config.yaml
d_model: 128
d_expert: 96
moe_layers: [1, 3, 5, 7]
balance_loss: 0.00155
init_std_router: 0.0161
lr_router: 0.000676
optimizer: "soap_variant"
train_tokens: 409600000
steps: 6250
Below are experts of layer 3 (counted from 0) of a mixture-of-experts language model. Rows are named router (the router's row for the expert), up (a neuron's input weights, with its number), down (a neuron's output weights, with its number) and show model dimensions 0-127. Each number is 500 + 50 x the weight over its row's rms, rounded and kept within 0 to 999. Numbers have three digits each.
After each expert's rows: a language model's description of what the expert responds to. This comes from a sample of Wikipedia text that the model never trained on.

# expert 34
router:566465523444526531576402531588378537513489494508457504457441476489581441469540530534436529513420493477479473562632492488416577509477567392516486492444508644606478466517536481470556446519495506500517476492482559408474490508620541416465516529502531536502511504425418379426424599513556494516490536569476523492534525535529441506495512498472514501556474491449552497483480495498505462552397
up0:465438456520542572410456547527486519470502522528467516619508555493455403503428545565508504548573483531559472561495462539430606530523530490526611550508560466566475503420438443447527487551442470540590492499499415498524479465554493499508500444495490516411445439507425561432599532452663479493506467565520542532485470482449445533441629453492464483539521465541428442501480507467538418468471
down0:596578502527470471476522454459570530543452532560470494488515478467586524451347498556508511514516568460510552503540425533464507533543558532462530523457514506394480400491558464436484510483492372640466483529547517463514518546508528440441593483483619518519488562600516511552553484501434621460453515507525486574417409477528562459502459543432423461528496480515540575503523519518435553489510
up1:475515545495536449492540493509450471510464602451451531603387463491396441539472515522476466458561551546588495563509443532471534566565488501455503495515465474463431550435473498548520480522467417564524493535524584414534459495469521492405459463516419525545600491569391529453566465501400502445452544584484447491522463518400463568486599511551447604535517468448538493562445548443508574464480
down1:503572491457461498565513411558524525551439562479483525505454495488387546504527564451527533540526516519458542461534558458435463468521550494513490639676560632421487496459500508516541477493547491483480455465528440499398442457542550515584580512388488497485469536528506511479528499381576553504516493448557511490512492502515540571509522438358471428475511560441469518481477458443506532548558
up2:575419549468467581557527553512475552450392516507465549528496519499496421485427505500453494504556581489528434555596480533538567460529507447481458464443481536529530436457562504470503488557573427443464415497467511505538518520457504465480535507501504560623653538500480489457417595477564446514473514516504541514532512574397524544568389436472519545543398447552451445532514430538572464440465
down2:459419561539503457467471532492473483549494540443522456553520495459427491545469560470483542456472504583471536495430406495556512542544524505559536533441479500454499546532499454496570630612459523529421489526466420534452539442550432499580559500548494533496418561545568486642482538491574555510539555570364430477508526585583363564481484413496465485518509505477463470547461540507449486487502
up3:570503416485410490443593427490460511452517500476384512466463504522550367547488527444501525551517452524493484527536478406468587488503488495483469440535426577601480482553476559442460468448459477504599534481519508508504490527491523428385494495562410442455472451498541532505394569576579435546521444588464479427480466524568402496573529519489548567501517498534542547494443544482525403451516
down3:511480503526526460493442582511490504438460560530566410593509549389479585481510533433484542537462501480432501577587472578454557446518469433610533520442485399475518498572447439513527526507451508570504486448604459559472532558577575544524560429510483545477410481564509505546533475468484560594502521416586515487547499441458520537539502495405482445574481477456473515522590550512437572556458
up4:452438449470537518442506539471489519532405493439439504496509538386480522507530549490451515583489522548586411576629432459412575537548493452494464489497485435461411448485544455479483456481514546460462465510495356479536505492483576466446490524528539389561549561384500460495468515524418458465510486553469473563470502497614503495490505432537509566552467476501374481503494481485449447443602
down4:557546485499435445520534478400526463549443496529562507502488490634525451554502575416484538476526505462427617537543454554457428474522463506535499544520472468499513501401528530534573502490521518485470493490477564566518433647468491580559561498392384532497442487506449502472498514452460529455537560392454499411580457519531462473597497444483536485500516458561520528569418523502375482523522
up5:523508506580538473608501372507532462476507480507494461485471464389475538516388603513502544459420514443466477460519459501537459539506586516573447486521442532566526549541552590470542387516479492514480483588424532431478476541550512489505398584479470383437522457490450501533425535573449486549423558425428599484464580497492510489541467449484494514481477538481564447592555469457509467484463
down5:485551536537443459440533424487431484562538460521588435570524464572454600624518455505491507449513457530484469489502504542515462481470380512570558495551479395526505458423497565580566476456546490506409537477431559526451634450471514478409579490550514472548475547507505559430470405474527427474499534466370516515582507509456552534549476521487492534513519501499522516462431532568425557557531
It responds to: Mid-word m-syllables

# expert 0
router:494494490445456488546571490593456483519494566464487380504519444508467465454523428557498447585397458421496411503457481466453488505543487563476479494393529549510488461522475516454583400497572472459543484598556554429433483506504506541571435488547543562476518504404523429505535577526539465580479612585510465460445479426446468594501527441423461456518544603474415476489478483460542470508472
up2:507470549420469535515511481515532506460450505487453491546518536530421415565548607418575493465418461529481459405489345465462533550517546427482458501486462493592529494466426517476508426463512582439493515525510534422485412560417475549474503552442451472466570452568563541454443542489417472482475487425471554477466458501591462426524458452543476391486492578525451452501511440460526392551496
down2:533498477463407477434592530551429646467426549481476586517577534499424486415433481505535514534528604422565525506494576483519463553542476401530554507438556512471527554438479453507472560504552490444481466558478498441484528544426575469557449427526531401475500518574545430502494486472473486497497480534449483503446487494570528483465557638452471433513478369505474475522508421495443515545567
up3:560456460524449461441496529541487337557446577535532465532452467534510520418524481457462399571472512459507501456551462527607463586540522528483539537485518465525527538543435460548523487464490518502520501526553418434503414504548488486525469459499418462492483524634452504421514503564472460489427509482420537394495512443566470535438538478392457569621564530492438491597521476483512453461413
down3:419508515581538475412545449531483475488394446492528550397440542580495448494452509563583569520499474535584497473452485492459434517477516516443467499500508577556435523527448605446532495531564439478530455546498464512506559526452588470518517538517517535476466502628472429454541559526537535526504522507516439495528580506556555407563409548471524417390521472480520511569569507401620521539438
up4:607392461528497530556486571569547556493544443614502459469555478478456459533438529468499435397521452425504491498533522558452574556499453502492581506553504592459547450457453528525502602523434547558488474552484506622431380498529510546537555446483543489490421518446433519483458530514523585512450530652484462479477531489487471539464558480516419424493560479572506440513458489519495427493477
down4:418520379557453525501469546516498554503491524457453553439545516440459579442505462543594520524473484467501564566479458451650491476564534581499516549544517515516529532517517477492411485565512538499516567509435535406555440484437370521481493396500544488481468492499503469461507541492374569487394447483435473542495492495543511603579497525470416457453521495449437517441559532412460533544431
up5:548510419389521543625591442542454503486487471571413395489501516437447535472472513470572428561491452556475516525517406564496445437518527433486534431526503501491526417508420495463457422494539478546507527484469459409407454458478599433492500574485436535478481485471522539451501489500569632532572453493432553549467418480469534495522461461478520416442453535484528483493535573419523503439438
down5:446516585504624472500468510494368413503508517476508521512526429539456509557501517463444484509531508483552532460478526462573447531464492543499561576492485430607537575635417543468460465464513513525558442560524524588528618497500509543585499442551545601577517483495512602553539577471484468525492477490531595514503613563516461544485542583493485460431484449515542454537474494452596525480506
up6:548433464487505527456533470568490492544534367382449531582379493473532486439505479393493515554465490553484491428550553411515449447492517507448541549519514507395479517498456532439516478502486657455513493526486468484486528508412479480503474576634453581491504493536419525526421530519488459547563546511519568572479535561406479490547485548432572503459479527433460436448507412475530484526544
down6:469540488549440475522493547417485505460442470513505528454435554531510507567464509633499498532497525442507428547396461392489583546431523520417476404543512364430468394579475522484529476393478489468489494483541521459507467524522492475535456479434551447497503476517541485480529414515467498430444532456449488409509454485520486499420490455424447503441392457529455561406459463427549521588569
up7:564508511413522547585480436486500497528549483489488442558486476381496422471486551633444432531538557621455488512491444552524489458504518502510514498515525534493532458535449471486598488505456422472545389651499442529537466435535432490428449474448470554532523514471535481475446514487534450471467441509435530502486462525430579451573479498485521471420601523538492597526557508564572395445446
down7:461417571409474496520582452458491485532473595468566459558409453482443507524542576505528493546609511553521598553416527474579431424514561576472511496514525505442522456463379654435549475510524448584417496510423505459468404563503502466541485579599469500537484476574545496492433515510486568506490516510492499562491499453443550485509486511469492496484547489577441497544518499447559455418475
It responds to: Word-final f fragments

# expert 45
router:560508494476508474596497530529464499524511646497469473495502491459468532509482445556501543535462532492395519514492511460485546503459468480530452473556518550447456421533473499402606523516500549493491538574500615515399481442535593522565404545545591534536643509482432493452419500499471451537508504599540485425494516556574514454487511476479443474571660441470507462523427541457555497446526
up2:462516431405492528522461486423483440500490421511502562487487570528402563454608463428503406555445564539520473518520456454499574483447578425480465531481527514567476409530514440509488464440459524501545489478430534545513460501546474512451455527451520544452534480549477513467499620463541461604482501545492586408473498460532479423600433426508576502586567441486573486453405480506574552413497
down2:493532581519483499443565538466445542548448545446489515615470506546578549342511472521488494532557487514540519481489483496529486482486526530493502472491459437493572519484477477494578434497501499432498535476327479590488507542381558513449616539498508614458556463431492500524477561522504485519571531581517419610470466433491502384511505494540482483450470480432534482609486498575486466462433
up3:519482489497479484540586453456463582394476497587490459483489459485468488486589546622540536507478496506494479430485461434548602550504527529515507484586519482564522459432447628525534464513511560544453448445347448581463450517466478524441550541567557562473568506542495452399498560472499490492420454523555537465492509481462500571479528545527513526623520539478565480482545507454466394395532
down3:603377552424565472449471552468459401478452438574500483557536480499492606487418502510533561525560435475475468454475598586467443491458531458469432450458536564528508486571528425402451505476507479508463539525536491376569461530477518547540483541581533551449443585497445527484493546508572573463433468508422516523466414504462480459519484597582483432507465466505472513558496557536549505444553
up4:544400515426544470550493489488451544451418507505440547460547546419544521517505518531555477516545434454494525524485491492516535553468475499437399467499484596497387447492429468430561476579519593556548502549494420427463390514534517526482562478533507538546587545489431555560448483571497510441495556561494609508530506538598498545484465565520466548521539415556431396524555586433425532477507
down4:552536485517505399463580478502475578433544544444434474446493489479432461469427514509469528566562533572426580527537453538466608485492548563507561557508509520479505464566533551598494469437536480453446434479549506539452606421478469513541431458429491483380504560513468497430588517438569396490520575478491511437520430488496466442484490453558464478529502439496539565551398467464540532608460
up5:496517505576484579532450422496534475441474552458503548508483474523439482551486503523471490536506498435490449409554529412431484498483561453464495474474532478457424507524469614564484490620513525565453449501555495473474524502542703416398445504555503476449466594452483519489529528492500501527422564499459496542488467525476462509528440558511423503574461473561481523521388501559477653444561
down5:411546543490436590540521487494483472420567521455451509465441464505471499488586526500518627542474513653519505441468543423526582510576492441378481463558540528428486527615509531488517521464495482559548478466556480489477422441465526636474489497415448457477508523469546508520492451481473501508481494584522447502532526518545407443515380437538490499477491530524440450633509490451473532449548
up6:470442523523508468441498461524530497517522536473502474513456563501461475530500468572555488449423516465461469527478431553495514428485368484480467496420508375494489570467517493484478517574531488510455357569574487475506553533500512488493554512594471619604581494397430466413386540550542548422559438508572488440458518490570466524559491563540476455618512514482510512509480613515523533542528
down6:488573441409488481603480541499541519528495534503497587398531402537469422494400587499579500506537472470520490480552506527498523463455434473431539390540538523427526495543458484555499619445485586574520519540424464491444468552510472441547529447515548474483531495457529444581530445474475504506450550608399466457592458410477501411526493570414476555458499536543513434556517499437437500492494
up7:477536447487502467505520491593467525560536486498494497515516517598383483487506489567493412605478580455476442433604549510477508507566469513477546523476626482441505426527452483597563459515559382509454559474364540534567602463507562537514502479600443495449473440556436494601529507543564527488518511453498559506511457494491557432498556393511477561520480429581516488454494525467527494492477
down7:460429486494435589467483583425467504454417555487518609512463501468579504475467476444452449542521518533555482538520458553546496525483464504619531409486470506437504561463457537448469565471490546479473406468569399436552519539492529438489559496489603504457485469505548450480375534499565459473406450437408408541556555452498498430497530536594473420441418506542460540550484451494501508564462
It responds to: Ac/for word pieces

# expert 20
router:467496473409486529547399526540519463511476496454520499432497469489515433511545482590526477467500555389387463553510467480381464499491447445530489444499481434527508380480440536473552483522551512453475508455492483460462602444505518475476448561496521497516508527515531455473518504577514512590402551569587431372520523564522358521518518473497500509581547521505460381507395462404520440516500
up4:463523552524488451512412516403587571420492520578482431489490506520527510511479500562433457471646617424539551514553519574519492505435549476494489553477567490569477503513494465438479541465372495595462455520538505382501491479508467505513514489558503613582517492553447501456496428517517438472468514468472558479439361474412539517454551530507552471558517525497592476505480542437523516584446
down4:456490492474567559538483397453527490356479414402513444564463520587463447465519504436535497469448483464430528503588460483513427520545489502622479579449485476492458517458549560494537467439470544459560497550563601541455525574475537531521479582440455514459427490502548538452455514422478519473459552434482448560451451515481574590576511393509513482521531516421450517438453553412456541493503
up5:550594501461494544520518544462472513552449496464446454489589575437491503571525483466484489469453462440552419452506515442411558510483497529561479551429495505522536512521518463507539478448610544532588478409566442503597422381515451586396527555427580572480479502461442526485491516526514468489521550454563494503593418484524508467538500520488469439604480524577456374553506552444407537494515
down5:506528511510461558491560476540526467387495555425485417567473420545564457535517481432494435430484465515500480494425537427604497456551465472507429478555433572468514445434489478533531488401426496471525521540568416389546542480459412485609533422405494410463511495612511480566572481560456493485426500424511460535565472496476546503485496508541426536533538473475533572522454496530468449598470
up6:472512520538497613583429532523438481461437539518583479435551483519512522462540491454475563591531565510440470592483466466386476494478329402471418560462509427454485495535461541554522469430422518482496533515519497466461541586434448466417535579500513507456492512545506482479489559509511513510512472509591469479461549463446579451393511433551543527458391468510471405471502462504554519426539
down6:429419493504527477390602432476475516451488455499476542464458558517527478428510542505483481512447461499581499491476524483463534489490497487530459487480418562548518534636535545579465500481406439524557459533524480516515434467552549473425451535465591623505414450480559498401485560530477493412509463596568496585444496521420456467507545528615526462511520425475470575535447497573550578531428
up7:382583507541533489566465456546482628528491452546534465513507432429510492578501447468515434368459493522522476568440478434478552481500494387519522494524496492453449504442470581492561515472431579520441527475539532396421471478487402598510481527471525550509548533553521446510503457607552534420473545470498579466492556467434500537494540411525514521459436475358535480561527507509437533527511
down7:525395457456506560473551432518511457462525420532518545619530512603544499492554543543493497567552556573556483491465519511587499521502422504582471426470419466633519520515551467489465452530577453423457439499481619490472496568474505492503474470570623515487537486509483513474470577474440490477409470432441528505535414505400481516563465523585534525479525461642474526451529471451509519525487
up8:545548479488571456451447504556383495512458496520463559482385411518421547444490495576466438483572501549555464628465562464437411539501495559392530512516465545523482448433462511425542477484552467583544452411474516444551516443430460462495486502497511468503622518530511459543495432568480545542484464468499484443437581429499490501560556487422579432493548463499469526438546552473512409486436
down8:464538486474607517469492536549465471499630449604518455520471414489469496579510391467536427498508451441392543483488449486466461545517536466469505547484538528494526520500447512466466515493500553507435480530561507540539555540500516489520460524467499520508546420368501455554420579583530463447456415535562578588494564662523569461520515440599464490521442531516529446382474464494519481470470
up9:494430524468584619534413472543586542514499529466560465510480538472434653554501504479449474525527476480519469553450514499462421512490503562567539499474488578397518485518511514473567560498541631455445529506482508462460472532542609513479530534432530469410528547541488567480504507566579473563462457481429509409550508458484406467509508463510495515476397399511435581582432562439509520472466
down9:560526536451420522496400504515356471567511572531520481454441490535518507426424503527606471546525568529519491437462497547569527466452428587528467559429553464409491530531599421548409437494460496567549455531485440533557484522516535531459526471547505526487483467418482450505428588560507505518428377525488526560539534567509534465509438442484525401608552504474475462509541485490552437477526
It responds to: Final digits, y-endings

# expert 17
router:474465520453458557554517501576526521588450428503441447528484434467572499462539474510506466492379495455483467573577452472457494484464544491502577566485471447515459545469449525443622465495518415495483567515460535513473477505538504400540455566501526520486588440446514468462401548466538443514488548673565496462490456513673485583526494521518484519494523539508573380444481515519547452496515
up2:529454374535454477505562494376478600563487484470495464489425515447546433432480441466530449445534468444512522489491520442457487548565448542447524516532410528520494509539442396519535508551447533583497561566518561539593396494445544524569421507570517381475532486563467480459524488548462437521448569530494517521574474466615510519532544400468574527453599545484505441503529482485465482480444
down2:529565522468541541447441431583472542502526483522566613421423438443507606485608564483507553402501513510417497490516485530493536499486505464505502521583463530483473511432454519396393495455416480533402550489494488457543503595561590561531493467391512580542415454527533477551526528536543496552596514535434571475525483470436502505441482485515500487549538410464426491419550473523484437519499
up3:644492492553492535440519409509533530508536498519454445585600506488571566367485583491483457521515496501429530516506516485499472575476522544590507501511505489492509454493503585418626438494482500469483563534500575477475558520469536528482505532551416477532451485426435447659449570482460492502557408630379457531525459509461560519449503548544517476507571471531528522446466486459485485503499
down3:478498506569537445542418566507399421486526442467523543536504558487533408490560541559505532490437512514491526503497474501460526504525431436511498447549620512497513520463589424430437520547504477526537462489442488441513582549561467436424545534529498449548480470496494610462557534534509538476446616487423534502460424539495497532446592588579388531521393554532423553460488447530436544415543
up4:454362519442415543542550564494379542495567495509456421494542519534567499530484580358581509511521506533422567469561514471549522598459393489427535488476474503487482531495468440499590482468530496518466556615497504447568410425527516489563497486491565468458635427553519408564547473479527497505491540447481511482478442521548454503561479447528526476466463543518532530468534464550501470500419
down4:467504520478476522451454486574511429524511569484538499486392527501555511569533486505450576463493482502523529584525448546481561584430592435531433463460487467456522462439522465449408487490523525509380580461515531526394418488477456561541553512379603468539465521388521508559530559489492555505422477544489518561525464406467533531486518551570465529588478469578469413485548510518625508531461
up5:482566498477515540555520391554530525551464503519558502382442427409463448550601508495488534510478525479529565490538502510486452565529464563457544560508506517522468420462427589471509516554541475494507495539453601551410497559565464515504534498495493516554508501489400514430563466550480517602480460587455498515498508517526534505676492609443539481452527408508610552526537462490518475426413
down5:564451458498425472508506407581486527609571474558511494584473485502551447510497480440431441450471446536570528522547459469467497523544497513601503426408503413484474444484594451512395586533526552501438483550529491511443474532475563457481518455484497518646395483466511498539581383495442476546523424469459521535544494417551449488498601460587482464432487502487505440460520571502484491511561
up6:459476459529566605444385491487559592542507562487477452515392516504480537499583533512425549478474446478514456505454488576445458493496486524430461414530498483521604517492520497487537478510402503499542465560598457434446530504444554465482513413463526490475531530470507510504459498475565435539537502580462495482526460621492490584500521530433462433612563447552636526409545528409460453485559
down6:600505532374411447541449490468528550539432465458565534437561431498420488464468547547446523456568535498511502490572464429567472518560420530567479542533589466520554503427535439458502398477435584448473524505572549506374495502440572498527519520490534534478452618534491511462497484525494540488504472472430420441493414539488463492520586487441511438528421466441533468494422486588435549500482
up7:519484530519515581488552509534515537505525504520414501477546463496443573434457535463546463472539484508541515610588443531530531445441463544574516347443414473462429527555428426550547484583626470432415522544458577506529489550453500464550459567496521484496512458548491464483486522575526544472543468588538519417455558471459466585461432437502428505475510542496508538439549463527553583397428
down7:474494506444513506418551500448456504490435439404534608454544526544550555467582506496531531527471465519544540528557464540562457586478484518489473480451477492504454473590413541505529435433487591363492504477510498509452622471528522331477565530450551452569513476556462640465433495503584488501402533488536506478535545555459518546554527420471523460564539492425465439541484487516479479476483
It responds to: Capitalized word-initial consonant clusters

# expert 60
router:455489462453544584440515560531481508516417559478469498446559472497521439431541462575405494558449512413484414518473494467402512506444503457519481569466467455532461544467452469448547398575469477441476516476410596438519575456499500505595410464513503546511592520513548461453515501553549553611465559536573465450533524509515419584429543573389496448485568538556504490529459511415534480515460
up6:432530507479510549504413505482454451511538445627451491549484578412456464480483471538491509515411491501555429534540466459521534478440555600506550503384514481527467490542440447504383540519478356504460481438444407517574562418487512519580499417499505602494570516434450456532502527516522451426456452481388493501553546494450444499506478495422539506567547567570552537428526487484562520501512
down6:537485390508559514486485537513478553511564586400540534458502561545391475602546475466451434498556485445507568489472455452543591499529475524516517546569476456513504501396551468507486516524485542495566549483447562478600551526503467458526546502466503489534463495548626514565481497604508477575544497554533479462463418465628487484532479494420586527459574478479573399495567400485566483487572
up7:569427498519461595451550576572393456488489455459469530529480533411483508411550449584480553541533443454558540459539539412425511408506493577458466484440500505432441509476442524528544450537530495513395492472529514422547533515534431467447571420528483567530489481533431430503450466474483470602494491419548489501516598447555444483451438457516477441563478481518518488629425446510441453510447
down7:440520472472547372608477560368519529568487509484450556528550409528491563509463485490499554468432566516448605542498513517505468522533595464513518484476588491542448538505607493508515498513457512377479476487534555540499517526437567431534437464509578549549444408496451530547465383474479501482502446546557564503520478474497561537524546518555528544451468356521554467487492543601483445504451
up8:572504549488444540538491456511459445531446580498463535490556503454513459483583557500644499515497560528517435439537528499484542501496478528519478575464463496423485506416553579573501545572455488527551499474523536449435522559486453468547515552583428544581549452465521495600631505550552404636586484490551520518511541520569544525500568527429482481462505556522549490450446513470589367496490
down8:450377418456389613516525566462590418516439550510478521522469432492548539409461496516525461549421517513519484441533554497536559394457540466567538503503549570491614467536412496478514446438501501527444447409485456539541468510451472520490456409511512598452531500533520529550521487568440554563454519505493400470400531490498493504458456495522456506573499487495504499438460596555499522501389
up9:527519539537507497564566427518427411518483446464524540503565463576540477514543468399514463514508485498551462495424452464482520424495498470550506620560455378511517454500439455517449473544515477523455626452562525440494437554499556500554489562555564430473603634491524504529561518539506449614447485493580498532457520479486506436438537550436547504548464530551408510427513511518617509448471
down9:443577589494601465464598441524419461476474391428548433471497482477457532477549552499474515433568559550444484518504470468460513576482483510501539417467582474457517484493563592583493605528510491568516428592518506503653463594508501471492463491532397526520489483486544473501523614498519530466475424500391474455505507535571494534526482472572512437507574564576445502504492468437495499530470
up10:531435457430445529569540488473447534451475535394504468484491625510445578539457590524499435435447512537470498541506501419458524488507489538480410486466515491577435553509528576456553473512500438533511528469347495485558594401520463549537496426451485520473519483517436463518537474476505461516448497476516545414413439425524529477476517477422469459433546527421571439547486627466525492620525
down10:642468557404529504413511515491542489580525484508545520512539494484577524490436478460528516414496548534555522496512576472479465493476570568449477578542421455502551501622507400553405494590434535600466460500514553392546479440525457573460514470516508491464476591480447535502516490506412479461482473555490508587578502514498523478512589413489528475550429465577484618456441476512515475451462
up11:475561541451521583518387549588451473490433517489426575452496557501476494497404422509450456549441428552488508524539443502423541447490447505522510591543528483478529472452495514503538572495551519501502465435546484556583539533481498430457512543514510420443482538424571591531500538444514565454476535531600584467517417334466532497418566439525524450576521557521508402482505585482485493495517
down11:478446431560567495565528538569513522539511553559472423491601563568419481536502484443456472574581482492412519501537453578514507554460452430459552462528493551538385451515512546527509394478512499450611364567431487486536478485492488534530486594508523488449433494548451549441479525558510425450525408388542559540550550459501522474373541485510526510494576512467497494513493532537546456520556
It responds to: Closing brackets and quotes

# expert 25
router:402516485409441558487482463480423446562480513508452447486478518515505451482497463537475442518440536452480488517449503487450539487405560454506601561428437459571470604518504577390565478537481526486406499549538539429516571478515605518600462499501552564453509554523562513478482521491442539500522566555554423433455598419513508534490569456490511465510574526522443427429489517518614400479547
up8:440469527425494566523499538491453484497482473614528473473491524488517502680475508502505484524623508518376523523541474431553504478542525575470492545537478405468554572465586550451599562475493554367493475533517479465522496504512460418462527470483512502579559571475466504555492592542493480491511503416558495549453514526557480474537458550412549541446519566407449533583414456449473510499556
down8:517495499575511491619487496493407443490567458424508512435518533543469567459611466501412566516409443503527442514562410438492455473430477484428537479564442464529452426531535537484385589496527497573534460507434517438462491460501410494393449545571483449453504528464584535489566435563459528521469440515481541515503559582471455567497541576485597469494468550483475515540567493439473491516422
up9:562648445497513548466509478543537473428500426485415569524473525439598387558471568400548452522415543462495456376486488482558524470469496453507438569484503454610489501429484484457582479584546475518443463534556491448491582541476502466555500472547484397545433537537570427482452527518568547572462505488549491502510547447564536462447426567452495513500542549551533482491507505499445460457444
down9:538533465488473482520455373455458533475396447554458430517533489544465525401411441480420513497424518555436556439466484531416524493494520531469516525584437455472522495502493525534493484562554434452524377419526529366450514549523451557490635461475464517439485505437550471452541579495471462518543415485456468529462512447514522565565475450435458517398543529547550480528431533555528556554464
up10:573474489550532479549491517583464460508573513588481452521495552541478457531495474507490506474472494384446492465607476551453557614581507576485500536394538517430430556523550481374536575428483493480516428465476466523573486510589501457540499419448543575544517527472479525524529472582544510437556573501519498529423465564547475472500526479499518532456439443635507387507548570418534498475443
down10:490531453543488548397490496459528435488496523497534419540506385507476470500486543470514385573488530501440499412374535502495552513485521494455560504592413476478518456505465486522479471538534511438501519516551537468579423545544396432473452567554476447507361559531385509463445441503452495523477571469569500574475541459536496392450548472532482594553517470515581529512533465542528588460580
up11:450571448502479546522578481551463450423436565503451606537518486466452461538462528564457436458479495536490491479522425517543521493478521533587438454555557557513510472469499430382593471406482491498486480514536461575569583471454524439494503515547452511512510456519500444385423523517518535398518478518437434573406512414460579529541521480535470452579529493540483443494471521529557632395567
down11:532464577519389458481433533565517508500441467549463417619577484402544464559539533450467506434556514454552565560431494514448516546414512455516490504457512485428485436532497463454579476572463540430380509444629532524471520503524503527516447541505490517485436435470468465545431504421577388519500510475496510426444510495490377466496585493473501515543482573517414399476518502536532511498449
up12:591534549498566459474567505543475464518495542489379521534412490555461434540450429497538524498556459548498552479494448500401641520393479496492580497426550559505470448443467507488591505509479469541484517467550515546541488424429562500449430427493548433478437530526476516473511506508440502432422445649470574463546571546477413478549436518443458480478501477568507538532481515541479384457494
down12:494516452492575531467532502490465535562540512517452455454397406483524414473562542455513489497555531357568460489573523549509397501545552450437519523454424572459476544498378425477483561522441487423546464493538446499418517468520486549495540531528419568493429423603538398476468496456512429454523440427562564494480433509509486570562511499472552479547491441548449539535449431546489458443450
up13:520445467551556522512445446493471534540452556454472452464520595472602451450456509541498474569509625476588481504461422538527608470603573502546602500524541439524476531601502530515451476569539523439439529500481534428453532505524530478474550448565572560537488506453413537574495542521435537495453452505507490480547507587529464548428468565487566566553514515655489569464532460502426509464547
down13:437535393484516533456588514551576515563472555495509570457406559470597570496354520519444585462540569475456550475536447490436473534533592442466498534431429620503575557475527468449532501465517518484516506590568559535552537512491520475491576506490430499478487442547506534353547500569514619453431476497471420552476470472516527532458532546482574541472557486489466514521470505486465470475503
It responds to: Letter k and j

# expert 2
router:416464499447503517537488517525510507529421528541454470490562404541461437456484398554384484567476527420414448543561429422365509527450472469522491521423435571561544511548484466449553426542489525457514570599587519500466560400483491433612466487587527531469624502498509427481452535551518586487438557506475471463487548512500482501456528514446425456495541519522451487509460466473532479479543
up19:570486527468593399486570432538482484483465534487495412537531492530463457509516543446428513578490500415469519523552478461349557517490445473480507474481439545500516483448540422479520468503517632538535458485572440523515542428475505512519441444500520512461534563506448407448459561448539560472411636453479502474493474491528592560570559467488536528608478429408498540560563490544582445496457
down19:431609499532535427489515524499493392501550585488479570491560427489600518620475457415477469540470477511509416478497484486543525500565379500479412541519402515549547425534557384407459500523481564548494539446535525518561492485439400554578510552478437488472491521462443565536497489532504535434535528487447569524431401488464502514454527530522559425498503527476518504435504425442561567471461
up20:580487514516491465513527385564544487507521490493420504549500389570528501498441483452419466490468520436458544457477560527462592507497523497518579471502427468547533533518521410477535496538561489490493566432514462512499451480510503492457585513440565553450586540510596512399494530577487566507414473450387532544499570573409456534553436463405528521588522422532443517629510525429530457452525
down20:550426481434524572523501411541445600487479477451626513502605548535489506489530578483443575432612538547441444501486520435533480417427543608499517597555494565512428441475509532540465358490529485521503479422536493490450525520530518567492544442474485571556404492452496501528447447521498487490490454467502484491579517515506500432535486488517575504439477493416528480577523373461510448507441
up21:478487442522504586621484464483448450433466431560541473512482484435591506503452523451431451488472557503445474544532498474597467473494464485530476490560460563550535474478567430561490458446453508531480389443554513510428621490489405497442398564555538510394575514490560503439503467499584470538460478526507572506553447440479486433537497590458478432487523486597414517493568476507537561508605
down21:490490494478463493541508509521498520573542484468520426468508539517604549517478456445500517438557485388562616476464642508461378434503397437500495464532526489444575445514530445462421414472455432448597465496631495528433466472511532499468493513527432526523414477568507547523438465478501472495540538545580489515529482505562526488442609476547466498535465517583463553535524429540573515411537
up22:435540427566466510502521477454509524535580511435543480479520507559566492545531426511364537554517594502470541516543433414472526464411558509562514514586507548528533534599560468541550538431456498472578584548511456497441452450538461447508511435493519598431520529484558499511435524546511587497404503454430480449430503482537450502554531576472515556395491560505561463471466457374547549529442
down22:514466510474530500504527529515524555501541549435475470433550430522485556473503431502502444482469542478423514481514539488460511466507559495399455543428536446448427530485517570591464559483491389582528497561552519465560541430481453578475546518576513602510394513538458478632486493453478515550552503420484531452542502480478439554538483487509620494507553519529510573544657462562607599490544
up23:451516450498588465434608552553518467498550570576427478535460568532543565394493399547484475510511547427535533397555422485521582398502476504486516505487585533557560507494471487463480511534455502488603527510549501477446534488475513516535571530537497484524495453445471394523540432472509440507438470597523567520472482544493429563539517589481520367529502508444577432493533550480526576406555
down23:459482479481343546496544593468465538481458453454542556623572533410499428530554472433524482559425527492467507533480689495461498575504562578536491437434493494569442528591455466489489482506514516463418556460510496523531484527513515597580482484583553575492592529471529446581510445444507429478451533499477471470496490461471526457520473434495522501517482593521536438485521535457470504572548
up24:431498486506562554451503469504454444498384480467536489408473510581446425462464504427492483436527466506465489617481444461491574469559559488490455470487569426520569530482475479489574562384470500551520431560486441515405430520508550438507491585513491544484557481426556430505484475509440534436428502493527537379411521578478517527380487463604569475539525483397534524509516472448459457535492
down24:587514515577502618462508499521452511602537407563410526520463497500515376446549399566519442549530512452428527553418553426548492516469416423493508502502408537509412466495529524535567459524547600492472503491474584375465510507485469427505536581438559432485587500535521556490524551542492510563419521478581513562480519446509470427524460540469495497464521473471513503481549537589495491515568
It responds to: Word-final pieces, table headers